config.yaml
n_layer: 9
d_model: 768
n_experts: 16
experts_per_token: 1
d_expert: 624
d_shared_expert: 0
activation: "squared_relu"
moe_layers: [2, 3, 4, 5, 6, 7, 8]
router_score: "softmax"
normalize_top_k: false
routed_scale: 4.83
balance_loss: 0.00207
balance_bias: false
router_bias: true
init_std_router: 0.0117
lr_router: 0.000621
vocab_size: 39538
norm: "rmsnorm"
norm_eps: 1e-06
tie_embeddings: "early"
optimizer: "soap_variant"
lr: 0.00173
beta1: 0.95
beta2: 0.98
grad_clip: 0.5
batch_tokens: [65536, 131072, 196608]
seq_len: 1024
train_tokens: 1250000000
steps: 10463
dataset: "wikipedia_en"
Below are experts of layer 5 (counted from 0) of a mixture-of-experts language model. Rows are named router (the router's row for the expert), up (a neuron's input weights, with its number), down (a neuron's output weights, with its number) and show model dimensions 384-511. Each number is 200 + 30 x the weight over its row's rms, rounded and kept within 0 to 999.
Before each expert's rows: a language model's description of what the expert responds to; "gets" lists some tokens that make up at least twice as much of what it gets as of all text. This comes from a sample of Wikipedia text that the model never trained on. Tokens count by the router's weight.

# expert 3
Description: Single capital letters, often after a list dash, pipe or semicolon, that begin a personal or place name, such as N, M, K, R.
gets: " N", " M", " V", " R", " J", " K"
router,239,177,214,156,219,232,184,214,177,194,214,182,177,149,219,193,137,197,164,186,181,218,183,192,241,220,227,218,127,219,172,166,192,226,229,223,218,188,170,204,198,150,208,213,212,156,230,230,212,159,181,284,194,240,155,203,255,198,197,194,200,204,195,221,220,239,132,161,177,191,153,208,200,236,261,193,193,216,186,256,235,188,163,195,195,141,169,248,192,156,203,172,195,196,198,188,135,180,205,181,198,222,247,154,207,157,174,164,159,207,198,210,218,202,255,165,217,247,166,225,171,213,213,188,211,180,204,195
up0,259,177,151,213,158,208,199,200,201,193,181,208,217,224,176,202,119,139,251,215,204,196,232,153,231,192,183,134,159,222,228,193,168,171,148,205,227,193,113,210,174,232,228,202,199,182,191,205,129,183,142,215,174,224,150,174,179,161,227,220,177,209,196,208,177,209,204,217,152,168,188,242,154,181,255,203,189,214,238,226,217,180,215,182,227,183,227,254,192,213,214,234,199,262,208,197,203,189,198,189,178,240,217,149,176,174,153,260,196,231,223,193,199,174,259,235,198,240,260,213,149,213,155,170,176,169,209,180
down0,194,173,134,230,199,191,193,186,168,219,255,215,234,180,180,177,208,254,213,207,204,242,194,250,183,182,196,191,206,197,212,231,240,208,254,150,176,234,222,196,169,199,191,180,193,202,189,183,190,202,191,232,173,216,207,175,194,273,208,164,169,216,230,218,212,215,172,178,192,219,203,228,171,220,163,198,232,228,214,193,214,244,161,233,188,217,194,199,168,154,192,183,231,147,219,196,189,188,131,179,210,229,211,161,184,147,205,218,250,227,228,223,198,220,143,199,196,183,202,222,183,258,224,175,219,194,166,159
up1,239,206,196,237,168,213,241,170,237,157,221,184,221,217,265,201,217,219,201,211,164,154,164,169,179,213,169,236,161,211,217,227,184,125,241,245,173,214,231,167,203,237,213,206,187,163,152,174,171,201,176,175,210,208,169,238,163,160,233,275,248,186,204,240,161,239,234,233,188,219,194,144,201,184,233,143,217,253,213,218,153,189,181,232,123,207,185,216,254,141,206,232,176,240,218,165,256,195,214,212,183,177,178,207,182,179,189,230,149,187,193,192,214,235,189,215,237,239,184,238,220,183,238,190,154,208,250,175
down1,223,230,192,218,243,157,133,234,203,225,133,174,216,235,201,242,211,187,225,213,202,231,209,143,214,218,194,215,216,210,187,190,181,143,192,194,230,229,213,222,160,194,191,208,245,220,193,173,150,187,200,214,194,151,193,242,204,214,191,218,203,166,202,170,161,220,216,146,195,179,221,178,204,191,262,184,217,217,196,199,263,179,249,186,223,215,199,202,165,213,267,217,239,221,173,152,212,236,226,240,229,197,195,248,150,217,205,206,220,226,187,215,218,211,189,192,240,175,198,144,207,196,213,212,203,173,185,188
up2,163,166,216,206,193,232,217,189,212,241,184,186,163,181,268,181,182,219,217,192,232,240,175,208,217,176,219,194,222,272,202,214,173,223,242,201,251,212,181,193,238,203,199,200,195,207,159,200,234,178,174,163,246,215,218,223,179,181,181,222,247,177,223,195,272,207,210,155,172,182,158,166,196,236,238,217,235,217,172,255,242,270,193,203,148,180,153,188,229,193,195,207,215,212,185,198,198,233,192,201,246,217,210,212,285,202,239,159,205,168,230,194,214,245,185,188,270,211,179,213,209,138,213,194,198,205,209,196
down2,249,197,240,221,209,151,246,184,244,231,222,145,236,203,246,194,215,139,158,159,224,193,256,228,203,163,278,235,200,175,241,184,185,143,169,222,246,218,180,177,213,205,216,167,187,205,173,229,195,167,193,147,204,203,196,142,188,194,150,263,103,204,216,205,178,242,265,229,159,200,222,220,199,192,206,249,240,218,202,208,195,189,190,222,145,219,141,189,207,173,178,191,194,222,183,231,228,210,212,192,243,207,209,216,163,163,258,139,202,189,188,163,241,219,228,255,260,162,193,240,185,240,198,214,188,194,227,174
up3,186,231,167,175,166,162,214,222,231,157,171,228,294,124,215,209,257,251,230,267,171,198,167,276,137,217,135,249,160,182,236,189,233,219,185,180,204,231,175,179,177,236,189,169,237,243,224,189,171,142,237,225,188,210,117,173,238,219,166,253,165,155,209,187,188,216,188,178,189,224,198,201,163,246,241,161,209,171,166,184,158,220,232,236,206,212,169,220,202,202,186,209,189,214,152,215,205,185,218,217,192,185,186,201,199,199,243,230,185,227,235,209,227,196,218,193,194,214,192,209,197,222,179,201,219,188,201,229
down3,144,210,204,178,171,207,135,217,190,157,165,143,190,255,240,210,147,206,198,194,226,210,223,209,214,209,227,211,168,199,190,196,167,224,215,243,188,173,181,207,192,169,227,173,234,240,218,179,153,171,198,169,181,204,131,226,204,199,214,219,148,267,207,254,203,161,212,196,144,260,235,248,222,220,169,212,150,133,168,165,200,208,230,199,207,259,198,130,248,200,186,217,205,191,276,205,192,163,236,211,221,188,164,184,236,197,181,213,216,201,135,211,145,157,169,196,210,186,181,205,195,195,210,223,187,192,166,228
up4,209,182,205,167,173,195,183,189,171,205,178,156,172,154,244,257,224,221,173,205,207,157,211,200,214,214,170,189,129,179,183,166,169,185,276,178,210,183,212,238,193,181,190,153,149,211,249,198,172,188,208,179,196,224,220,199,197,195,227,179,166,204,205,167,207,228,240,223,185,205,137,174,115,185,163,221,180,213,208,212,184,184,169,125,190,230,200,175,242,176,210,184,194,148,207,151,190,187,162,194,186,211,200,186,191,207,184,217,217,205,186,218,194,202,219,198,189,258,194,244,202,194,215,230,259,207,166,175
down4,156,149,233,237,176,189,234,215,245,184,143,206,256,190,182,173,204,149,205,215,161,176,167,183,163,192,221,175,201,249,198,277,161,144,242,222,185,194,212,214,204,193,214,217,163,222,190,204,235,220,221,180,221,118,191,193,169,155,198,205,219,204,201,176,221,182,211,265,223,214,192,197,204,181,161,167,190,165,230,250,187,143,194,204,174,190,218,233,201,184,227,233,225,190,167,203,177,192,212,253,207,199,210,204,206,186,218,181,261,191,185,236,240,200,181,232,193,230,177,205,229,206,229,158,166,185,179,201
up5,241,198,199,145,197,197,173,225,195,164,216,208,146,170,253,209,207,162,210,215,186,169,191,169,174,148,231,194,175,217,176,196,200,170,176,197,251,185,225,190,132,227,153,186,236,197,238,226,182,210,259,221,182,161,190,193,265,204,160,226,165,209,242,156,193,204,194,202,263,207,185,254,171,214,244,147,244,173,206,225,163,190,198,234,187,212,221,240,220,265,229,213,198,219,202,237,177,196,212,259,195,228,199,221,183,161,168,184,194,229,231,187,227,200,221,215,238,195,206,221,203,173,210,232,199,223,208,189
down5,203,238,267,251,189,245,194,199,196,246,226,145,152,138,202,179,179,194,207,226,226,171,177,199,212,202,236,222,193,179,152,201,237,181,179,214,142,216,114,247,138,227,253,261,268,167,201,214,227,234,212,192,167,232,214,179,226,188,141,128,212,195,128,206,139,204,183,200,243,186,178,252,208,198,184,216,191,199,254,183,181,196,188,239,207,267,256,178,171,197,205,245,166,222,152,198,225,174,186,219,177,173,171,210,182,201,163,186,184,163,197,161,195,144,177,207,194,205,223,202,149,221,212,179,204,205,247,203

# expert 13
Description: Opening parentheses and the numbers or years just inside them, such as (born 1962), (2019), stats in tables, percentages.
gets: " (", "1", "2", ", ", "–", " (born "
router,227,195,163,251,176,178,216,183,169,259,183,196,175,195,178,229,233,221,191,172,199,125,213,182,199,158,170,163,228,195,179,202,210,288,172,239,172,214,188,195,219,173,180,201,212,197,204,183,179,180,254,192,213,230,252,187,209,155,232,228,224,216,218,233,187,193,216,203,195,214,247,184,219,206,277,194,233,192,212,166,243,207,259,164,190,214,195,224,187,144,241,149,192,136,176,203,235,233,264,186,177,190,169,192,238,184,195,169,187,178,161,232,225,171,166,219,198,180,189,199,227,215,210,243,229,242,207,156
up0,257,182,218,232,230,200,263,217,177,180,196,284,206,222,188,220,205,232,188,204,252,215,215,125,201,192,170,227,189,219,217,182,206,238,176,232,207,208,144,233,179,227,184,203,240,207,214,208,201,218,225,216,173,213,219,181,189,210,196,220,219,140,185,198,233,171,185,180,227,199,208,193,202,228,199,228,237,241,211,141,218,146,256,227,208,115,164,171,132,249,200,192,175,177,169,201,207,182,242,253,216,210,186,175,195,254,196,145,182,216,197,246,232,239,217,198,203,193,165,234,197,200,167,231,188,215,172,166
down0,244,238,140,182,205,202,179,220,238,145,180,170,185,208,175,197,181,194,271,235,170,213,150,173,167,174,252,183,181,161,210,164,180,205,162,213,146,197,249,197,219,219,184,190,233,236,182,255,207,227,171,198,242,198,168,207,185,216,201,228,202,185,193,245,168,249,185,203,137,223,257,198,200,197,152,149,207,239,221,225,233,186,208,249,182,202,202,159,197,215,158,240,232,195,194,202,229,175,194,234,164,162,167,194,230,226,200,190,220,224,182,182,247,212,164,211,199,166,174,207,222,147,151,199,275,210,173,261
up1,199,208,211,179,146,215,240,176,175,125,239,237,235,241,223,205,239,181,194,174,203,210,215,237,212,222,199,225,197,222,175,241,240,196,202,148,246,202,230,186,184,274,200,222,152,200,177,194,163,225,204,175,194,217,175,209,204,160,192,270,215,210,214,229,198,226,182,206,211,212,133,191,193,246,187,188,181,201,184,219,200,272,165,202,167,200,276,219,209,234,182,217,216,174,252,226,169,133,220,206,189,214,224,170,287,237,165,230,230,216,200,205,218,244,162,206,205,210,176,193,175,102,201,223,212,218,231,204
down1,176,250,211,183,258,244,207,233,204,169,194,219,175,211,211,210,244,224,250,245,224,255,195,177,188,178,244,175,184,173,235,163,213,185,245,199,202,265,292,228,212,167,210,151,213,184,216,245,200,212,248,154,150,213,193,238,232,198,207,181,191,175,203,203,170,195,239,169,171,190,209,154,211,208,168,202,169,169,229,204,222,211,204,231,236,170,181,194,227,173,205,198,184,158,175,223,183,200,229,215,143,147,211,173,227,210,210,198,232,178,224,164,214,235,209,249,155,142,159,203,235,209,215,213,234,172,295,218
up2,219,156,182,204,186,225,217,210,169,159,184,232,200,205,166,220,212,160,201,187,203,180,187,174,186,261,211,226,205,199,252,166,192,184,200,165,177,142,193,198,201,192,209,240,200,143,216,195,187,219,194,220,163,174,152,149,167,221,235,194,133,160,197,242,202,230,242,213,138,200,171,201,202,197,132,185,213,196,235,195,243,221,236,225,194,241,173,196,220,195,226,259,184,211,202,223,150,163,252,175,171,251,194,274,181,214,196,156,236,278,226,208,188,192,232,235,240,168,213,262,206,189,203,191,157,240,171,175
down2,208,258,267,206,149,176,229,166,166,224,202,186,175,226,190,219,247,208,209,200,198,152,219,180,168,185,165,208,191,210,227,197,237,199,280,189,218,239,159,206,218,149,184,229,217,187,262,206,233,248,207,205,173,220,200,212,198,234,162,194,248,227,178,187,129,166,176,195,193,238,191,198,161,219,171,179,214,246,257,206,214,209,238,185,179,178,187,231,141,188,177,195,212,243,202,200,184,197,198,227,199,249,202,237,159,172,173,228,151,225,245,171,169,164,239,225,236,164,218,169,235,203,229,206,149,258,225,211
up3,229,189,177,165,234,244,220,197,193,234,153,174,207,179,169,183,156,227,249,229,233,204,251,214,198,229,206,199,225,202,169,177,241,201,226,183,241,261,240,177,208,235,257,180,204,135,175,240,208,167,207,217,211,252,150,176,157,203,140,181,162,188,191,256,104,160,188,222,187,167,189,141,197,211,224,232,190,176,201,151,243,206,203,226,180,197,238,260,187,202,151,160,218,148,192,205,190,246,152,244,177,217,237,196,203,183,170,185,244,212,200,153,176,210,173,146,245,226,211,163,194,216,151,214,206,179,204,259
down3,213,158,179,186,206,160,198,179,206,214,202,159,195,177,224,195,177,286,206,215,147,185,183,174,162,182,247,218,207,216,175,137,168,232,161,180,204,208,237,239,220,178,199,200,208,198,222,201,232,142,222,270,201,241,205,242,162,225,204,176,175,159,154,152,158,140,208,211,219,198,168,186,166,221,196,146,186,206,241,186,183,190,150,183,210,189,216,214,156,199,202,212,246,118,171,223,210,273,228,230,243,120,248,222,186,189,220,174,236,190,194,228,192,189,138,179,141,163,179,231,223,202,250,206,211,238,205,183
up4,206,192,243,229,178,188,214,180,262,181,216,178,176,243,179,224,194,238,223,199,191,236,216,163,227,217,219,213,188,214,206,272,208,227,159,202,182,196,227,202,186,219,193,238,207,210,263,198,211,197,200,177,200,169,237,177,185,221,148,200,197,196,198,211,200,240,219,191,169,192,209,216,205,211,178,196,266,168,255,200,215,136,189,210,204,232,171,213,142,212,228,187,240,194,238,206,230,238,305,176,193,183,207,217,189,193,206,194,196,184,218,162,214,210,140,197,153,226,186,175,194,205,167,208,208,208,208,198
down4,172,247,231,214,252,176,131,217,220,246,185,195,180,189,219,180,245,189,260,229,208,208,194,204,248,196,193,204,152,224,215,230,217,219,174,229,216,173,189,204,191,181,183,220,203,194,171,240,249,228,187,217,235,187,192,204,217,242,245,290,199,222,186,179,231,218,268,189,188,228,222,122,174,240,133,211,242,145,261,252,182,135,154,188,221,183,168,143,193,173,184,185,214,222,172,153,242,231,182,156,150,205,193,243,238,216,190,198,212,190,200,208,190,197,181,221,172,209,224,227,246,218,201,155,192,227,128,199
up5,258,148,145,195,245,228,159,223,178,149,215,232,198,181,238,142,245,240,162,178,185,155,220,203,244,239,175,229,197,234,114,225,224,197,227,172,206,177,204,230,225,233,212,227,158,216,133,169,218,179,217,219,193,230,183,212,185,184,221,170,200,201,204,179,192,178,231,196,221,206,194,241,233,183,233,160,184,243,241,169,209,224,173,178,239,201,166,177,262,213,183,203,204,162,179,212,231,147,182,200,214,181,163,215,177,244,166,157,252,199,196,201,217,243,214,207,205,178,226,204,198,186,217,209,157,235,165,193
down5,222,197,166,211,166,217,184,201,219,185,179,242,231,116,146,176,237,244,197,204,218,262,201,211,220,230,193,206,179,248,192,213,150,155,211,226,189,218,186,179,149,195,197,176,256,168,202,191,228,163,208,222,216,177,233,214,200,195,216,159,165,175,209,236,188,229,194,161,203,192,187,272,231,163,210,202,194,181,196,182,210,211,182,174,196,195,179,200,207,182,212,144,234,166,208,186,171,210,212,286,198,183,211,180,203,199,193,200,229,179,171,174,177,165,251,175,177,183,177,228,208,176,206,234,202,190,203,251

# expert 7
Description: Periods, commas, semicolons, closing brackets and paragraph breaks ending clauses or headings, plus joiners like and, but, However.
gets: "\n\n", ".", ",", " and", ", and", ";"
router,217,143,170,198,147,181,177,179,230,254,184,216,195,238,133,198,176,205,223,185,183,208,207,235,209,227,205,195,157,218,232,149,224,219,124,157,192,183,168,230,165,208,287,203,233,178,143,201,205,205,219,240,259,214,179,177,178,245,224,201,150,228,213,220,191,153,165,197,216,195,184,243,242,207,211,156,190,216,226,217,165,250,180,141,201,206,249,212,163,177,224,193,213,194,161,159,127,166,173,187,199,259,181,230,197,169,214,168,206,220,248,156,168,184,197,210,214,195,249,216,266,153,263,208,203,175,112,195
up0,194,178,194,214,270,209,220,230,205,193,203,236,180,219,219,182,266,197,174,212,152,183,209,198,155,201,215,193,206,206,237,191,197,190,176,153,179,210,156,195,232,205,204,194,223,237,208,200,182,170,229,198,159,228,205,201,211,181,186,201,181,184,257,203,192,207,216,212,178,187,202,229,230,232,222,194,213,212,201,155,228,175,197,170,219,122,211,199,144,157,233,212,181,200,229,201,155,205,180,230,227,242,187,216,180,187,205,217,181,224,191,199,218,218,186,172,177,196,188,144,219,239,223,166,177,166,211,225
down0,224,191,207,112,170,154,144,240,160,183,198,186,188,227,156,232,180,211,259,202,162,230,230,147,236,147,147,157,178,211,225,196,190,202,206,267,182,225,218,185,252,142,154,234,155,231,212,245,172,203,215,200,196,187,202,166,246,208,225,264,195,189,132,254,213,215,182,232,194,148,188,209,235,142,191,194,221,194,249,200,163,162,212,187,190,217,176,216,151,174,220,150,271,254,204,216,184,194,173,243,212,257,207,201,200,191,188,220,146,186,185,239,224,215,182,233,251,214,172,239,222,235,256,239,220,192,199,192
up1,192,188,204,236,183,199,213,214,199,288,167,197,193,157,213,172,217,162,137,248,163,201,191,195,200,236,221,237,207,263,179,229,246,209,188,204,223,254,246,172,218,221,196,251,139,255,191,200,195,193,246,224,216,145,169,204,209,187,178,165,186,176,208,240,152,196,222,203,235,202,178,198,206,83,191,190,204,175,191,197,185,238,185,219,211,172,226,183,228,187,183,211,243,186,212,193,158,236,172,169,144,198,172,123,151,184,194,190,221,201,227,287,152,236,229,201,253,237,192,196,206,197,155,205,192,235,190,220
down1,236,227,231,183,202,231,259,238,190,197,164,199,191,206,210,175,218,191,167,198,243,175,195,211,219,207,176,227,191,214,169,152,237,198,152,210,220,180,158,207,214,182,207,203,171,198,198,234,186,197,192,178,240,169,234,200,176,188,189,164,146,207,189,258,207,229,170,207,177,235,189,198,191,172,165,215,196,217,230,194,200,201,158,150,198,209,198,149,160,220,197,180,118,189,230,280,221,223,243,266,278,208,181,216,216,232,208,204,278,174,208,214,192,213,184,226,241,157,178,163,216,173,219,226,209,145,177,224
up2,177,225,170,187,164,256,160,196,218,219,157,135,250,205,198,151,201,204,206,242,218,226,238,193,143,211,247,185,210,172,179,178,165,225,175,230,138,178,204,160,220,181,197,161,172,248,193,250,209,172,213,234,186,171,194,163,219,250,254,178,167,243,204,218,205,195,183,245,177,226,182,227,210,218,212,246,214,254,171,229,192,222,202,116,253,187,243,196,225,239,202,198,223,226,236,191,192,196,177,258,198,189,176,180,243,178,221,212,158,197,171,214,253,209,156,174,192,265,215,203,214,210,169,239,217,247,165,156
down2,202,230,195,207,190,206,131,205,199,208,244,224,192,140,196,206,193,229,223,213,273,144,169,190,189,216,187,191,210,188,156,230,183,154,197,187,199,242,183,237,178,192,178,196,223,230,152,180,173,148,198,169,193,204,242,154,191,203,279,208,216,250,171,195,241,176,242,188,193,166,190,259,178,181,187,191,173,173,208,206,179,150,208,190,171,163,243,194,274,224,198,179,223,224,208,159,189,205,210,225,161,178,201,180,235,186,133,181,281,242,206,165,216,204,226,182,184,180,173,194,179,201,169,235,157,188,179,208
up3,157,205,221,199,212,156,192,191,191,257,231,209,199,219,214,289,223,194,171,226,207,167,194,168,151,200,200,232,192,245,122,212,165,265,229,204,180,162,195,176,183,173,152,192,196,196,227,221,186,208,232,175,222,189,195,192,180,211,258,181,229,162,203,228,219,206,258,171,178,205,235,250,189,129,229,183,204,187,241,198,172,172,186,165,179,170,220,200,135,257,145,211,216,172,172,254,158,167,231,209,210,169,137,173,184,197,179,192,203,212,189,204,174,200,222,221,217,211,197,243,173,181,206,232,146,198,180,279
down3,182,229,231,221,200,225,195,205,246,211,297,204,229,185,212,162,195,210,250,190,189,206,215,167,214,201,241,166,181,250,226,192,209,226,190,208,219,154,187,190,165,233,266,110,174,176,254,136,165,182,196,191,214,166,183,214,178,172,210,235,188,233,141,219,242,191,191,219,179,200,264,192,247,252,198,173,230,226,229,209,199,180,173,173,178,245,168,143,236,205,246,174,200,164,174,177,199,195,208,219,158,207,187,213,172,176,212,256,168,185,266,140,190,172,132,170,167,213,190,181,226,200,202,203,188,198,172,180
up4,194,186,254,198,157,214,153,221,215,260,192,230,196,240,252,137,186,204,199,188,251,191,213,206,173,206,194,222,194,234,194,204,205,233,178,200,221,242,164,213,192,160,187,184,213,202,220,191,201,238,221,215,165,176,219,229,225,196,193,196,201,200,233,166,174,229,201,209,238,190,235,221,176,204,230,213,187,161,249,204,178,168,208,224,174,155,206,213,240,222,194,203,245,186,245,225,177,199,205,197,201,230,179,191,255,216,258,205,192,159,182,175,196,184,194,222,179,208,165,170,189,224,184,170,231,128,188,214
down4,180,217,201,135,148,220,234,195,147,190,223,210,130,216,225,224,212,202,164,144,194,218,222,206,225,195,231,221,178,201,140,176,190,199,195,209,198,196,233,208,238,194,139,191,220,196,228,230,176,171,203,233,170,191,204,164,245,224,167,235,228,158,198,161,256,190,217,174,181,186,195,198,197,213,178,269,177,206,163,208,192,239,179,179,270,177,219,223,245,203,244,209,209,165,149,224,235,234,198,196,212,212,149,215,173,199,172,226,165,193,210,205,195,217,199,221,197,200,188,198,180,209,172,194,228,219,161,176
up5,180,190,199,203,193,201,221,191,162,189,208,201,192,154,166,180,193,191,230,172,178,195,188,184,185,200,237,217,218,181,214,205,154,202,142,267,162,199,194,165,213,178,237,230,242,148,158,216,220,225,222,203,152,171,200,229,171,183,185,133,206,236,207,197,201,201,180,247,214,254,203,166,179,179,265,159,241,206,236,223,205,190,207,160,190,185,181,169,202,171,218,257,223,224,202,182,215,140,192,156,215,184,216,208,240,138,180,235,204,226,251,178,207,229,221,186,194,152,197,174,213,222,169,204,188,267,203,207
down5,201,222,184,175,168,165,212,165,211,236,220,235,178,192,208,196,202,223,258,203,197,140,144,213,198,176,215,214,166,204,208,189,221,176,190,152,183,186,174,192,241,228,226,221,213,151,233,180,210,211,271,234,242,225,135,169,171,189,182,214,203,205,143,201,196,175,139,232,238,292,182,185,255,188,216,132,243,223,234,116,234,216,228,179,186,227,221,146,208,243,223,226,159,173,220,200,163,191,184,180,189,229,231,238,214,200,231,255,178,193,232,177,206,239,236,170,249,160,176,195,213,203,225,127,199,230,197,242

# expert 5
Description: Pipes, line breaks, dashes and labels such as Height or aged that separate numbers in sports tables, census figures and score lists.
gets: " | ", "\n", "| ", "–", " |  | ", "; "
router,182,248,166,177,172,195,175,183,265,201,259,223,238,210,187,171,142,219,173,199,179,214,240,224,145,166,191,215,178,198,215,251,186,147,216,193,165,173,189,190,202,203,204,159,186,223,201,223,214,225,198,198,161,164,306,245,175,180,253,210,209,203,191,172,193,159,223,209,145,232,196,196,201,164,204,226,209,169,244,244,223,260,184,252,183,182,152,200,242,204,183,186,218,233,215,177,230,213,222,216,215,199,234,145,223,263,181,173,238,152,191,204,198,200,245,215,229,137,140,202,238,234,179,239,240,184,224,223
up0,210,213,272,183,169,161,192,160,220,237,167,242,174,217,195,207,156,175,192,202,210,190,184,220,233,174,227,254,200,147,225,182,173,157,259,189,187,187,224,182,175,256,177,185,207,231,152,199,200,201,207,270,193,203,233,270,169,222,147,208,149,229,149,209,188,223,214,114,219,181,193,242,227,199,211,143,224,222,254,210,221,208,221,215,215,205,193,136,135,220,226,149,192,220,189,235,156,218,186,217,268,198,191,188,210,225,236,256,206,137,149,261,174,222,197,221,154,230,184,178,179,196,234,188,220,219,204,171
down0,235,187,214,162,186,225,175,254,184,219,187,234,200,179,186,208,162,208,195,236,188,202,185,201,169,193,259,142,200,184,197,175,215,154,178,226,196,144,238,250,179,204,170,224,213,182,129,147,249,151,171,198,170,162,189,220,200,253,187,250,212,189,267,229,236,221,188,141,187,183,203,141,203,164,170,247,122,174,273,180,203,221,228,211,201,221,197,205,231,194,164,250,227,171,207,189,147,215,207,200,230,224,199,131,199,178,234,244,212,265,146,169,190,205,189,179,181,243,149,202,184,168,159,250,190,124,232,213
up1,187,211,161,243,190,189,153,118,225,193,144,228,164,186,215,189,194,196,182,201,189,209,194,174,194,153,243,202,194,213,128,174,155,192,215,211,216,195,184,134,175,192,226,153,223,264,207,230,183,202,183,188,261,178,257,207,178,219,182,203,195,194,240,251,197,206,199,197,218,181,210,192,133,198,206,175,181,202,228,215,174,212,219,233,202,213,157,158,151,203,179,149,221,174,102,235,267,208,253,229,245,176,211,187,254,193,235,197,204,170,157,186,210,163,191,228,224,184,170,161,228,168,178,209,227,202,158,179
down1,204,247,144,170,220,190,173,226,190,208,213,267,171,218,204,210,258,193,171,207,221,206,196,196,222,179,218,221,189,179,195,170,200,160,203,211,172,177,230,230,195,146,174,193,200,224,249,200,207,214,236,218,144,212,251,239,133,172,249,198,169,173,207,229,159,219,229,211,192,114,212,163,228,168,257,209,178,162,175,196,207,228,185,209,183,136,177,237,254,196,161,186,166,233,221,191,187,225,239,209,222,184,208,167,223,154,193,212,214,167,223,226,185,174,149,204,202,213,222,161,194,219,224,206,191,195,206,167
up2,199,194,247,201,170,206,208,231,147,189,154,223,252,239,166,209,214,200,209,185,176,227,152,186,220,182,236,161,209,224,225,212,170,211,206,217,193,175,234,217,244,179,187,209,280,184,228,159,185,177,216,147,145,226,220,205,230,195,222,270,234,248,254,197,199,189,192,216,188,186,256,178,170,177,179,217,172,242,208,221,218,220,145,232,215,181,201,190,208,197,148,133,209,229,211,193,173,171,230,204,174,196,214,184,176,254,238,212,214,203,237,201,170,232,207,170,181,227,201,195,206,206,204,157,225,228,180,221
down2,240,157,162,212,178,186,215,195,185,150,184,202,223,201,174,168,186,159,177,275,211,195,182,197,137,166,235,234,165,156,211,171,209,177,226,170,178,180,238,239,153,242,239,197,204,214,191,201,158,198,251,168,138,215,173,257,227,236,153,199,198,175,199,207,241,156,228,190,218,141,188,153,209,180,172,249,168,199,221,224,187,224,241,178,154,186,230,190,196,194,178,221,197,161,239,241,204,230,216,243,200,198,141,199,165,269,205,196,202,233,212,194,224,188,167,231,177,197,197,221,212,192,172,205,222,198,206,214
up3,145,211,158,206,254,169,180,266,174,222,221,232,217,163,177,162,234,212,203,189,152,203,203,228,262,173,149,213,249,149,225,234,181,204,184,166,137,214,227,173,223,152,201,201,190,157,166,197,205,204,224,182,201,191,183,216,226,140,202,246,193,200,224,121,171,174,202,211,207,179,235,201,221,176,177,218,157,174,205,202,200,219,198,227,203,201,209,154,199,198,270,152,234,141,209,213,157,172,221,185,186,234,218,188,187,226,191,157,168,167,193,229,228,186,192,185,240,182,213,141,244,169,223,234,184,220,203,138
down3,245,235,228,225,191,234,204,158,228,153,231,181,200,193,175,233,182,199,177,238,213,173,206,217,224,150,199,204,191,188,267,219,214,219,214,230,183,186,208,165,211,218,205,240,199,178,186,174,221,202,166,228,138,253,169,168,170,180,166,185,214,190,183,211,193,234,174,197,233,191,216,210,208,200,170,199,240,229,197,211,209,152,177,206,184,188,250,181,241,221,196,213,233,280,177,175,172,148,196,200,178,178,225,175,150,159,179,166,233,223,235,172,208,195,238,151,188,205,186,242,212,133,225,186,181,225,250,199
up4,143,115,173,268,201,169,229,256,230,220,202,238,240,202,193,184,154,169,148,208,170,171,208,165,159,229,139,230,165,220,196,211,191,221,210,230,196,193,177,223,195,252,190,212,210,181,210,238,230,222,216,201,238,253,242,245,230,262,169,182,164,174,193,168,158,201,165,168,200,230,143,131,282,178,191,143,231,198,186,196,142,240,234,174,164,199,205,220,239,217,270,164,226,278,168,166,239,236,183,156,178,190,251,167,181,214,177,227,189,220,218,223,184,157,179,193,166,199,208,198,148,210,204,173,218,186,201,180
down4,229,182,224,166,191,224,229,227,229,221,256,206,213,241,210,210,156,211,176,188,217,194,199,248,198,140,236,252,251,184,161,185,218,217,222,230,179,217,200,162,194,183,265,191,166,178,201,182,152,202,167,171,195,210,220,167,164,180,233,182,228,207,191,159,160,259,217,169,216,172,228,162,178,210,204,191,257,151,183,173,175,195,194,171,202,203,195,193,224,218,171,230,129,211,196,149,179,242,201,178,204,161,181,191,187,228,197,215,153,211,188,241,201,180,151,196,227,199,207,204,236,184,177,200,241,201,216,214
up5,231,204,131,185,193,203,218,158,164,142,175,210,174,180,254,192,182,153,200,169,213,232,256,212,213,230,124,196,168,168,187,205,210,230,206,222,190,255,228,224,196,197,208,202,172,166,205,213,178,208,170,259,213,169,253,198,190,220,186,187,185,173,201,230,173,191,171,186,208,140,228,180,200,210,198,216,159,169,248,216,225,185,197,188,184,174,194,226,213,197,128,179,235,197,178,207,204,205,217,206,175,238,197,185,208,247,162,171,159,240,222,194,219,232,182,205,240,156,178,189,239,199,242,247,185,136,194,142
down5,250,163,258,157,245,159,245,233,221,217,176,163,196,222,166,188,194,188,152,207,246,212,215,199,158,264,223,197,204,183,213,223,233,233,175,145,212,207,186,249,212,151,283,207,188,169,244,188,192,268,187,207,211,154,179,194,199,208,257,163,200,191,213,263,209,187,204,241,238,148,212,211,216,187,215,227,193,181,216,155,235,178,166,176,252,187,224,188,249,174,208,233,222,205,228,164,245,160,246,220,164,271,193,190,190,208,155,224,228,179,209,216,194,224,193,191,204,201,218,139,210,130,179,171,183,202,268,203